From a checkpoint of a small mixture-of-experts model trained on Wikipedia.
Size: 13 layers, width 320, vocabulary 8192, 66.9M parameters.
Experts: 16 experts in each of 7 layers, 2 picks a token, a sigmoid router, a shared expert of 256 neurons.
Training: a variant of SOAP for the experts, 4477 steps.
Below are experts of layer 6 (counted from 0) of a mixture-of-experts language model. Rows are named router (the router's row for the expert), gate (a neuron's input weights, with its number), up (a neuron's input weights, with its number), down (a neuron's output weights, with its number) and show model dimensions 256-319. Each number is 500 + 40 x the weight over its row's rms, rounded and kept within 0 to 999. Numbers have three digits each.
After each expert's rows: a language model's description of what the expert responds to; "mostly gets" lists some tokens that are sent to it at least half of the time. This comes from a sample of Wikipedia text that the model never trained on.

# expert 12
router:508529444535504493600537461455535431469522467475564441501485528576596516485497475542492469530509464435531467449522504508470454459554488471522527469524535529480458519491453509518467481439493509
gate0:500446442506470492427534448541513523467464520456496470489499472583517557586471485496471489524456476410508577506490521509519532449494535508517516487516549521489483436482509499539533566498522523
up0:444563508474577489497530561513512495511460512559497473479518519446471559443533475486544518500515564550461464492485470502507609513456450460481400473551515442453489556557521513461532455465476539
down0:560423452433444492473475478502518499462488496497484464443468437476547448557520520467487484470437472511511520490478522519514582493488522468547542623573475524561423537480631509459517530528551443
gate1:525541502513592489473497511522515566482496545441584505534531544506488453451554496473483520516431502466447548521528536553504537544477534434489462536561527513473449517395503558471504507501525468
up1:492417520524483430543472474526562528486498496469462481532513490537458517552506487485519562455448482563480455507511533451505580461471534468541477475574520522626569472455454432521546517527543485
down1:529503470440513473463571474523416563460501496586521573467506539541563590552496536500522503450549453507525480495602428465496519443503514505520519562537478494505488494510462549533555504551463492
gate2:443495510503538569475529480437476504452523426510541521515434561520480506480485619428532453511532483481496496494486445473539532489431590460513483480467547446486544512438475500476522527505550479
up2:526445515541498517520444518577468522455495475483426489519499474533531430506500561441470529507543468485519540505602453468475504559547479468528568456522510528512459526547433455452499502457481542
down2:532497479468615464563500554574512540530527509532520488510495492545516579552425501591478462528456455458514514517562454418537478516497458550598492481574462486499524474545533462454512482577516473
gate3:484472414478460518542602546482454514526512485523535495457463534496539465507543567503502490545575523531552563562479507559480488543515552494538510544445473499470508511515522541470472416534513550
up3:512470500484477452513507508533509524513448508457563518540537482506581542536429551516495540593540466581557542534527570444512536449481541437491534511525523535484513487538500500468562558455515506
down3:513472515545499509486501523553545475531497579487503455440513528521500486461469551588511545537497511466560485480506528491476500448426508508529481508552430490498403522523536531454489534570442479
gate4:477475468443560431500536525477563450569497433497498507491495479537502543548436504431524527540473485571512472496554497521459491484523543515481519561539507482443508536518527566550486517494591542
up4:509432508558528510475428474471495513532544534507485450498446492530504569505503494511455504419539508484487526482585473489456511523448520545515459482524429492490525452491539535525497452473545453
down4:520458414458502524433475528547497521535493502480516456532518500479489497506476544525457473566561441576470520450534535424510480527458491442515535518527492476465467523561553433530485385489515542
gate5:446465443502516491549495447491493425461451557478540443486529500503556499535450445531458556527462587497540510544454484500485480445476440434530427456492540523490501603513529448545461457526484517
up5:497541589475553512534550513481478546518602524530486476471532473513483459528502503402512544466503512445498513543478508501495529485520511522471568480460478504483545456428486447440536495515546492
down5:440466516488524535521476526432538524523546508449499433518487503499478486501542466460525560482536502544486476395465535516508487471414485483516502539455478488492524392472441507517500452517562433
It responds to: Determiners and possessives
mostly gets: " the", " The", " his", "The", " its", " their"

# expert 8
router:535542526584513495526504511607499500560489466523543546482474492536514495568512538598525493482467461523478564560509472533419570456437598522503485528544486482528545473438527520477450519424485558
gate0:464541555493560527480501510575456496517532545472511504472474459543513527551524573505535472547491451469459457501487476506450524532443479464458494533543553482533447448503474527548412574515470551
up0:514411481505433495469502564469522453477492490548516530473470501579493504513461452448513501524448564459539526485553516464583452504521477498487485514524507509510513533477446486519586547499478507
down0:494529433519460519523506508463472549515504511534493432496492500493477400497473517471464478537498483494458510539595491483426460516521425429477503497514498523528519575438492558567495531473506504
gate1:487440482505508549560441503503437516555473550522492494449539492556550562615468558481517494535501417518476512474489492511487494433549501467453501502514503485463560491460441453551565545482517580
up1:543505581491564505461455439501500427409489548578530416495503523553564558530565519500427580480481505546531507477569470501553467512507435498508485462514531471520541531474545507448546479529526455
down1:536483545534551555541457472541481537549505558422485475451445482528489470494427487459496462452600500493518475533457487539515480467530514528502519533524537522478546476386504537509518509442410559
gate2:534528440498541469479528444499534534503449470529499461527468554481536472467459511477501450477477528430513459529527474509418470449475550522504485588583511521488497545519476596504533495495451523
up2:522495498513494413498423544477536493498460509476518453567564546490455442511466441507527487561430534483519493476500511466500513463514491551513470433483513513524504548532498512495500495548513492
down2:524533468457464571534566443474541460459485536459504490463527490524513482453520502507457463530540511490471469503520522489440451480471453527424518527448469510502503534539564495504483557517427505
gate3:461513520506484543499494471527519574492495448478548454554470497482433457528476533495466529504516474534544437441473469561492489506396495434523480427485505534517415563462530484395485484462459455
up3:441506564549534498483562502520565543488518438519489572430525471433471440525478574493475450461514472492497479417447509480532456533529498562516476464497536556543499483467535483416529483527441413
down3:498444443565457537402475542440516460524471509551504540432509489535493478438495546483574461487520537559508464504514495493506451460518496552408461536426498497500436488482509530458489499555511521
gate4:491472487522502455511452485508534578521477493470493537519416505501521461454451551494488484484479444480476508501490473489457592503496509442476444557532561469474475537497489503528488473505511516
up4:434507491517485498419486447468491475446504516420457443567523530535569552556467515430505525526496525577579586491506425557539487491565535493501500442579456535499495495519505492534531455486481455
down4:531457594488452510471514436569474536531533562515493446501478467487517505492511494501516532549533527474533560491521558466552468559410548504489514562523538527445503496482506415506494530564457450
gate5:513525425452482509519456476529524404545539447429463624492533511557528430463477519528503437485526512503503500515500603538453558508500510502510486509540516445425449525465459473452457528420494513
up5:522561451495466511477457538445528444530528481489468597491514526531433544453498496470522443518463575571541448539500584535519496537447537477495483519519545447486498480488488454449459451479385593
down5:509497469565491482501457477533518452518455456476556554526531450439524507516485519512559457438512506470492489474499510531472502475548527506484579516503530515528509495454591511530525578496540418
It responds to: Dates and South Asian names
mostly gets: " July", " October", " April", " March", " September", " June"

# expert 14
router:577439476522468447418529446544467535470518516589479503440504518503443493496541497493517495438556486464430455521511489476508518428460528496562499551501508449504495542548492581515439501537591508
gate0:589489504513471577518511572544516410442435486545520539412451529534490479495468528500490511546532520470474428482497572377510390507491524457513516422500514511473478583427469527575418485503468440
up0:541486557437431523492518479522513437551578500532499473550552533432434513526506543462498416475522509527517462508526484475517528474487469514511458499440561517509471457493429513527505516532504487
down0:486527447515548493484516474549508492476571550522612537488542462445546494478485521537488495467457498514450457567459469463486481515394441460560528516530507517398522593555523488555514519535550502
gate1:471500536426461490531478511494471495467490463617538480475511516531436503464507428527476493579495508465527536497425453486508473491506475402480450524500490488417438499511517530587489517574530494
up1:534522531533450421463531523446500531483515546529498584492597501520460460476512441501542527461518543494510533508548535489464510519467502552529536451569495485518507497476434480616489448540505476
down1:505497484458523487504479513478531531558546484523457469441497540495521537469418564501500484462549448440484527499534477453508473519547526477459556464466497458524501540378462496490492413510433435
gate2:557451508455537515530416470483549425556462483492539495477495529473497474595556516434539438491548519525546553522523529515523462550420597484541464501493501513500466498493473550503486495553467544
up2:536563556502527484459466582458500570477550516471503483525525512490433494482400479491590496486455570508441476505520542495538502476487522511467467446480439572445455526506487515450520481531493490
down2:503515482494530509482523449485505494542450517448518479535430473487503504460549511422472464464552505489480591526477531462544509464488512493463538516498407521602531416503459499532460483452569446
gate3:516501496548460451519467505515567522591498443504507541518559533449514591470628514507544537462541459426507454563512476509572486429497579448507514494538533496546499483443505479481460544459547497
up3:511440485426457557540534457505470398428490538461488461467502506462521520554506522541487552547503521556495440491552512475502553578504440479416531572502512474516480529439493491402518492603526443
down3:512446522473513543536483462507487520456499483579539558509480427517438519514476559437471537535482506568557450533507515550538436472496492514502562472549490499524496528455481429514584505467538469
gate4:545507470435451515515487495488558441492530522510530456451507523460489515475572484539487543398519528468526484467487492479555410442464523485541464462521498484453471560504558549456476521566531497
up4:392499542468538467464415486587555528558580460496448523477496501432472512494560531553489491479513433517488512443500557512466535474566478457513502507476462449476462463534565467470436446485506509
down4:489499424536467477448520495470548547473437523538505527577500452470576525462584494468492467497474477453459541551468451528524523517501448504456472459501529537577551346511506462513473421507541448
gate5:454507511572574508508508473505501532460444492538552531498512520491432463488565544504512463504449496497522482564535501466560574514495471498551489467479444458519496550566434480516489540499485473
up5:521517525548472454528474489474509557539496491459468499553563508514489459504544416428504402491525495559548455465454538558415481493494522553498552451505523570556450485502458551454510455515452465
down5:502547550514526517447590511475472429511457472521456537550517505427500449442483413464500471525400501511472436481462481505437522533436473515526543523524529494477491413508414454421563530498496474
It responds to: LaTeX math and closing brackets
mostly gets: ")", " University", " Cup", "]", " Award", " such"

# expert 4
router:576501562524493587516459496571482528476555587506450486461416497573482469470463502486522441498501450460505491461520457500513538496532461472496519507482405508458514489517537534484430544492561477
gate0:509474561476478498552456464489469516494543616476558433492513510511446495456515466464484575498513496543561569543465502520452491445526440432535509569495522477506524469457531549517476472516461480
up0:414478513430406435500532515537542502451452567506504468545529558446502483542505548528484561515481432509504429571475548485482548566467546485533524485472491446422478472421484537549455462472522475
down0:484502523478477427504491502514510473528471506527529506481501451542479545544514512510439566452429548509536508498529512479558538542470488470501508525426624509414617461486465512502522585456475496
gate1:422542526490489513489465485546520499427485495486497540540472470556557490411476515469426558501532475504508492551492465484466532482511498508430524481430509474492426438454505470548548477501553531
up1:435478511416516529514457524501442519454559473535571514485495514546535522551541480439522504469449516549506494548429528531479453416463507471571564499494470525445492475515530531436501490499481506
down1:585505523597487516484394475505453478524480470493483450481487589528486474474486523509502505539465492498524491550538450588571553543510488580532446550513508447468520469635489519548513520532477504
gate2:450506456505485530501466425482474513527549527581475466463520528564522587484482533530544505469498454506549445503477513530426547465457430458459514525467440449443513520513523428486496545460496452
up2:560522550484483492543441515447442471506485505481493505468470527487452503436526468486518448464480537474483471529475441476572506491473480469471503476531441432527395487543575456510488533511508485
down2:534508583443397488540475466428496465541465517563450427471556546513451503439581498477517538461424515541532513414550470500494562490520471471441515424552525505527521501454472529561507483502445513
gate3:436491481490501463488440498563425566496491485518535561485431538516493541540501474551496549512466515486492510444488525473581472500498547472541554511543512567501536553506435488531550564412543478
up3:473478501407511518523493471501460534536623519467489431482517488484486421434561465505460439434444538529459517512435489490532459460447476519501429552518550494468561537549457488524467527497525526
down3:531458451511547527490501529488512548571546465591525516560488512542547596534485519519523459494489539456512464474507478524543615503466523527501536523539542473462554488543514515465477552495498504
gate4:509465530515532563473447537498503556555590507531443481540462527487486531522489547530590479469429590558522438426504502472574530517531432515482515500416517489489425561558511558504494458528537448
up4:488468479540530551530560485521513506465501520459499498452463481546465471494484543478480424502455413597502527531495516449488553584525454519562467500477485472553437521431543537527507460524513429
down4:441462422489498523482520555541450516495521522532464490481557506508529514547571497576535571537380619544489439582579518449537547459459526525460517489547490519421434520569511533494505511464527497
gate5:602504455529535538467499556499454512463487543563543470531511585444482530520514407512450459514512487431438495515488566472515527465519524500515448539539532483451521477528448462478437466491511444
up5:456514497528506556506488484551505464518441446552514501483468450535517537540524543550467478536570472484510456540517478493460454459441458536562472431459522492458541459523425502568527460535491477
down5:533527528534425569490438487512494581460498525481515467540447411565510502526503548440539452524454552569498563418496503418480503501527467512505559474435498433442554516459554555597526511490505543
It responds to: Prepositions and was/is
mostly gets: " was", " in", " is", " to", " on", " by"

# expert 10
router:385487577505497459493428479457470461497529520543560507510577489492531479560560586489543519452494535434504540550481574533516447533487520567487458484496576504486478561429482435517505507505544467
gate0:501549538540546540458492464525514458459508466500566433498507485468481547519602518515529521466499456570489601501492535490507457541461548476469491543467568482483518557449467478534520409489436540
up0:540541528488478466481514511502542495546496496567421523538509565509534393476494483487530473459500476484492489488424521465473502522531484539518461520565531430533551550456489530484465544459570468
down0:481484468558571546550507516545533507537498486528545481465504581533501504532473568548536491485481497516495530562536462513569502516508498501456520549536525512460450525600474533502480429505498506
gate1:437459460518416461588470555500576481484413482503472534551502503535490490469417537545435487534456475418496504427487509581526476527546458520550481496537548528466490437491507462556530501504531530
up1:561529557468468566478547519541506442487521482554560565480497459458472481554419524456444540529486484488503478515549475466597540595466473530534518477414465499487552422460517570434535549546478523
down1:476499572536441432485444450436519507523429527494575512514476522467477506526498515489469475513529484443480516488563544523391488505493543539456500500503514455502467460493461522466541467458463480
gate2:531506526490556456519481471558507532454506442457500444502557535434555524530464491539522492487515483463471471486511484482531529478524480507503462447518552490483420482546450469554535443539476499
up2:529529472515519398512438411559514401492519561464427458448521543413520475488511510473470526540429502542437481501432525502484522479573522497442478471517502501442502510480449488490508490538517460
down2:495461581561513541511508590485512466501569584471489516465502548494452452565523462475495567541513498496533530513482525509577535611472535473523494480464408468550515509476488447520517526602485510
gate3:455421499465496422572529415497585534518552469479480500507490468501471518496592491482606471406560577510447533467469459521468527507538511513522429449451473441453489559521450469510443460536490588
up3:441563480458502581510488510532435490541522535469489578457510547555495509465494556541487503462480494537520521484481535457463539505479572506583501479510445522543432520488461451546483493519521500
down3:480529494501531574541540504543512503494450485534463542511507467517492508542508473519583486431493485475485523424493473509500510560588472462577486519426513414497497549463492546487461423499498469
gate4:527511447565487478465489492481486514555426474548546452478549511442548429555522529489502533544573429491468513544504485462512579476494522528533409549487539509516470526557439416458487539546480501
up4:565465455555551494474512516528483463440481492550519478437523530488507585461511512479540539480557531454499456419512516476504479551468436508406527446534519508492537588454536377488555426592566598
down4:488574581578544486558561521459486480512488484482455508558542524488466445521554511553509515457450450539508495513468498535506474625515522449564521520477531510492476485552501547480442484490572485
gate5:495545542523460461487516487475409502463519443539522534461492456444473569544474535459481493532513552526484450519477473518511466550469478491457422485419476491569476458449516452562517509560524457
up5:523498504567527521474467489505516468528484413444513507518532428514510559459491564484456459514383466450516532524523499465468500504524499572434477500491540523535536481520442484576479509483438514
down5:481507507563426542466473503470491494482505540596538554505511584465495512494474457580467435537500435486461490430499453468512524463487472509510496531495503503611478530469497455548481466499459543
It responds to: Commas and conjunctions
mostly gets: ",", " and", " which", " or", " but", " he"

# expert 0
router:531565565535491543499519526439504492495512532459492460496555473464510506472480552586449546499562450514569475522470431547595553520543476498495514404442474561462533484565466532506469430533503424
gate0:562539487478519508547570524450464534571480487539535591428505521451526477500493455529433525468537506455504500492483476425538483451565466487489519498515488454481431515503540433457540469454470592
up0:546498551526575522466489515566507491535452426540589470482480507503436441472494496545541609542491478496523552523468502508484554483558518451556571428477514460469481497456449540478501530475468568
down0:491522446405505465475474589458488500473509455429493460476520492512527501446518523563480532428519505540514496448473424467569541474556533553459496543428533475434568503453475452494517490513507486
gate1:496489499530511478419459514522556481519488416458487415491505541512554525517490527465494485551432557495433534475551602489513480524488593441439510440438552481459491449479521478514460494435506483
up1:529499473528488483514574529496502504519446527510473507530463515528513466561579428497494456530550493513508471558517485482510487581454496510447475493530503493370527592470425447484547469553428509
down1:542492518503476597473530505488576445494556466510526491456471509565505493507495498437458543482498486514511515515443481495562494557478516483557519474466449453519514572613518469503439508500496399
gate2:417521529453520515579486531492463499517435546461515448530550522455498494456501520517588507494551443485535510510496540547499460459445451521453590407468441437524574454456520562530452528455575451
up2:523524470460464457484447529424508512543541463425501526560510494562490489565500491568579542545513492537462523538496437574421610636536486492541538563471501470431507462541477500555468485461487462
down2:482468516463540413462481508529539527445516445540501456551503481558499500471501485472563529500534439487488526407491558543456520463461506429548547510497529468534473549530492471412531534485532522
gate3:527532496456510556561574571505561485492481548508570488489571523494553523535454544453516466515475497549486512562513514503543445489495469465505483414552443488606515475490462530470427420483442457
up3:496489501482445474532496537543562552484552490480547515504573502471500493481478432485589474530534490450474511544477467456560498514456482548519583512564524492518512466488494538500466536440453461
down3:375467498513484527446549482473452494566504531448554467553460520470516484471492552542499558514570545550508501470497448470554521590524559487470580555575469536471485519534520592482518567491538505
gate4:449499449530521474496504540520524430575484536502474439463557507502523498548516475445495537567480530524499419573549440483548523560571443455509547453481537562538423499558473474482458503586480472
up4:419471569546476569505508452469498426475461510511454500427494422521544447483548490426468468580485479522528450508474545545505484504462499432451529511527526502532521460488576460521584502515506547
down4:524430449434533479537492483450499572433497495575482492490478505563535460569488515532523498499446527567549468408486509452533482489490447486489486488464438461536532513497507540538496506546498498
gate5:464445461471444411475556500480520525549502459524467491542512513539504483506558477476550543515455504483580578476437488578498507569496516576462511516566526500586441538485534506554531506526431444
up5:514503497527495557470523486480522521551509443460460487506509478476515466474493480464433543565485437558493475504414557438525498507481519495502468557526429508522530500518517500432486539541465521
down5:514460442475488526466550480502568476571534430550515438441541454516501520531504465464445537471564488602526466565487524531473514520500524536506523470509486497565544521525485522436514575546449537
It responds to: Section breaks and markup
mostly gets: ".\n\n", "\n\n", " \"", "==", "===", "==\n"

# expert 7
router:413456534503509429515499489523508527469449497507493483521452448518483478530551448405492502549517514456545457496454476425416528530493448444455537547528487510508529496463479491530525559517541557
gate0:548478491489501463522475568537575504541445448502484472477513543481535533612516464531506522530534487514455509448542464512433547531476532486492539450502484520535557568522539546562475494532559502
up0:467494459517490516489535473531517442457466529524461476479436462459498551474418526451510535497489545467429466532483442515487541468557514475485520484507517489542517508559532589469566466511500482
down0:484542462482439533493550524547483517532540535566521486449495475512452536553536551468478531529522520479514459547483528457513447486539578431552456520509539514520505454507501409571480554477509490
gate1:507497505519434547515578496466526540537543529511487443515518528458467447489537455449499505628505555502577490470482528529532462501557526502531477496525500505528475506478505477518573552510478423
up1:465551526527476470494438512442450513447530474534454578478539526509456501418480541445502454436530426505505436452472499529460550499542477508469483510440551491535600533523504486559549559452531445
down1:601471570492488544460502561474576475471513602481518522514478550560537524494450504593535482468554534568465436517459431505538452492474513569470436524515516493404525475445552483390516513417435489
gate2:452439510545436475518464524488539497514468495554490483509523446455541493499546436528488482567524425440457440500537528457530502467483440533480488518479485501489462488502532471445504472524404547
up2:466547458553573474508440575537502523500463471449519448488552452451529480488515508537513509438516536474518538481509493489466548486532477504466507476431474502482423560515531450487545500452464442
down2:537505594528490467508545591514569528535458501488420511515448532480531529541500482516469463490507463458490481469550515541508508510406485538521500601520537459532445591521445512525558521546511486
gate3:471514510450502468444476463489504536515519483472493447492540517459538520444450554474498397449583546489455480580562493481489475502548501454532501544497554470471524447527496528516552524554498483
up3:512561529495503495514477505520482474519480490497508522416540479447500548445510488505546497482435494465519489560509529523469482496490516521525485476564495511454501507485451510530553511516499475
down3:526488520477549589485443465486472470517503480508593498415493490545409478519523470407560526509507609438489468448544543528491492488464526490495561526483494525564496458549479519478530472399492561
gate4:460484518534548460514457459498514478509505438501472445556521526582522502463539531457467515480530472398492454561520482535406483500453504481514451500545569534456540600519523503534570575472557496
up4:513522502451476496463545534500546526504520482531489501567469523511529534479526499498436566543650472481534443523541503539433484506480515510453578559507481514521482501560441472570492593503524469
down4:489541478548529485508619620561511530494517516466547421462524443480479579555446519568477536493441468596516502593476511505431548492524517602506509405485410534444513460535575498506515566456536522
gate5:562573537504525512510459571435541594453512518553408442542462480488511623587494435564566478497461508514509503521489522457478472457476570427474551464551570535574559439486466483504558505480550496
up5:533513457495427513518503462540452481506518466461492398518506515549529499522491482454514473563549432516504474465442483526557543511481487540525460534473482418415538443459524509578472522561494492
down5:451508519481509452547483494512506514515472525520547475471489442425406481549508498447510561465546561490449546481505541484577462453480473496548539423553524509539525493475525481499549424565492461
It responds to: Spaces before numbers
mostly gets: " (", " ", " s", "\n", " un", ")\n"

# expert 6
router:541521458517494467457519473491595528536454470470558531502530495486462613513541530491408487495483555555461526438492507436486558531442472501429505529574518468504480500483498500518534472540382429
gate0:563477551513509441455486421423479457531511415452476510451504467542511496439493458533451531430469498491506502425461437438518432522473462495523499460470517388430509472460558489479566432514497538
up0:501470528531552540443488454486510477501506436442490554474497551487506532566460495516491498431497500429453557442493588476491499441510479491437466510571462476466505495483463502559506480557506470
down0:483556480499505512497462496472548469558548474532504491485470449491495525461449413550578453418474472451476471511499489525491476551458577425440572530480573489501501478469468517464501518526486522
gate1:486483478434494516508497510519521448538508475468447527474576473414508472506530487518519486476536600520501513467536463537486521515460447450569525523461516508475542538491516545468573501500382507
up1:438519569497520497538381482513521484615469482449437521508494514486454532544517419484466411385488476548525491566498458467514540441564474493485555600516527429514545422545517501503543528532441497
down1:458562511532481456547481415472581532475556416502497593429470460478517449466537523546465485470543551502575496452460455498519557572521460467491568528458470527435479473433512492508522526395434440
gate2:407479522511545471444460497508490555517464525513520555457530499491524557549476449520417469538460484529512517540503472416435514445580436534472509524477552534465531458419506433541517474545460482
up2:488518464499515515531515478470587535482451463507509551531484443450488443514548496460482471478499528512480517521499534468537504548510503452469469455572553562508442539452488512525488528429515520
down2:549509481490463503503509473537554502534525479540476453480530499509470567558461567522553519488493495472494573489557513527501462498497505471493459451557510475547477461519423480549584488457519492
gate3:519602510427457559395479419487531501493559491467521499543531550475546541473434444494523472477505539520494515465470480569536528463513506525500479499516535529510455564462463483440514478505556560
up3:516427429557540523553597458444543426525563436466543410577544482531443541512484500467498490495525548439499470497491522488498478552485511440432461489487499587519381481472450457489493515568476516
down3:464487539532475481437441502469491539517489484522523512523487491563476502462463521501492504626488506532528535480417555548471535537534572548486449514492447513548514539595459563486462548395541493
gate4:534482461548538510513449525530528535528517456536577526515509493523539519493548507589504429469472554425500474464469519441557515507553499500489450501515431440485563541521578569564532488518508504
up4:474447454457559458520506503501442549491521508437538567513523507546437563561491506536485576483470517490601499360547482478462532531428478499516516512468521539539493523482428510452541451461533522
down4:526421523531566480545517584477500573510510482431441543562506475531487460557548494527408459469511490536514472481459502499461582490495507457572460509573522554526465499539540473518408429516536487
gate5:458482467511433476473461514494502516630493480497509461502591498459582517509540477527500526450468456505519448463508492439430519517506486449428454459509528503467449479457479560414472479513496509
up5:527439575480538591451537532556546418512532495501427515479507528500484562502546541495451428520481508452521465406572516479438476477490537460535470489548585502488567557517512544524476522478531437
down5:496518538559506481474454501540478495505440504514503436512444499498438552378558528483510476537448544473525516485561508359484485575450449537501472529488476421449592490519510498501493538424562510
It responds to: Verbs and verb endings
mostly gets: " had", " have", " moved", " began", " went", " has"

# expert 15
router:543482425497493517508541603505460485497500452491444517516463493424477468502512448423502503480486490570480485488455581566528447492516458565504518460546526499488519471474504440475540482461443516
gate0:424497575488438575437495469500540474570455464483492396471490501496519519489487471483501505485556498507589550543494480490498453445437469567569446586471475507538466524521503507559503549466509577
up0:501556507462508476459506471517540534542548548530556469435483466537556481422500461442515465502522472528454498453574533518488469412524481436496415511522478475507487453532535526501540518546525554
down0:567514533488533514452494457538464485390522488476474530524496452504486588515517540480543528458441485478568497492472521469465465579507539386552475430491499523497481530429508553521558463496545488
gate1:550466450574512516509431539469518501598505465495499513523526510465497537508512446426484440482537490544501554472463498521476499503513504546505550520538518520549502476521536554484452554463557462
up1:547511446443495417574483458562495505490513579510495492478495517468470473554521583536504457549506443492481491469537472516530479479517532462467486489485509498505529479497486477464474545483545469
down1:474482453558500463495502562465560474512560433538527479496570508543537524569479443523493445509509459478588448482495541490548506505504489519508548491522430505465414463482505513445534476498518527
gate2:444506499488425412473481483430441521535480473520537523506543535519528475511495545473417478488539513543508509523518495553511453511489462554463462467480511482471529480433501546483448525586515542
up2:511573470520414552543454469534544435451483569445503522504532474500454469455554451514538383459533565467567518448456495546451501492485468506517563494473474438520491576515498488371534562506536477
down2:457501485468448463527523519538541517484561536522485552539558494406506452547570509495490410461518525586484588443564525513498449566553433455535495514500599561494510516451468578509493513501548432
gate3:504502535461500478499492489524533464527524500504528555493498508527507607539511559469495513481555517489504588530566484539483420483521498489517515484494499543555509523448487539492505523442501545
up3:473554506514505557500507527491480475477507523497543492431441470517477539456568424529495616467514455527449525490492472525490497545487503562468452534430475523560506485497451428572557463552543467
down3:438553512480564463422459463445567492536508489524448509445485517535384381509417440537491486481449516455477527521495500519500531474548577492452475503469536568555440539554531531544492511505519475
gate4:525511487439558552474546452418531446540485445549478504469509480492419499493522543462451510535492482490540503483480495441545523509518499511475527467445482408458409497488502499503507527511494471
up4:455536539458485498476442483513446515527493486514500476528515474456452576534473592539545521495501484515464467509499446491495486575486521528522493487520495427600483465499559518434517490530566465
down4:543464512525474468443493539618485536501509499553495535517533462527480508511472501502448519534449517459471531587495393484542527448550493520509509443458460548566431472477545501520537554520508484
gate5:458447548595474507430533459525524525517494458464524532500442564525526542491518458426555533555570464509470463517467406507494536481545499550472504477476474538513437446490456457522507558481523466
up5:422442492554469480450478522435484507486520529501459534516511490496559515486508481477488504576494432555444514491444460532451417499524512434523568480415406472497471575493467513508513449542508520
down5:535468478502543549550514500529482557527517503444594460538441541505491466517477482527487510531491441495469490462517437555581552467478560524393521526508521430538498429495458504459553430615491527
It responds to: Function words and adjectives
mostly gets: " able", " white", " local", " private", " human", " worked"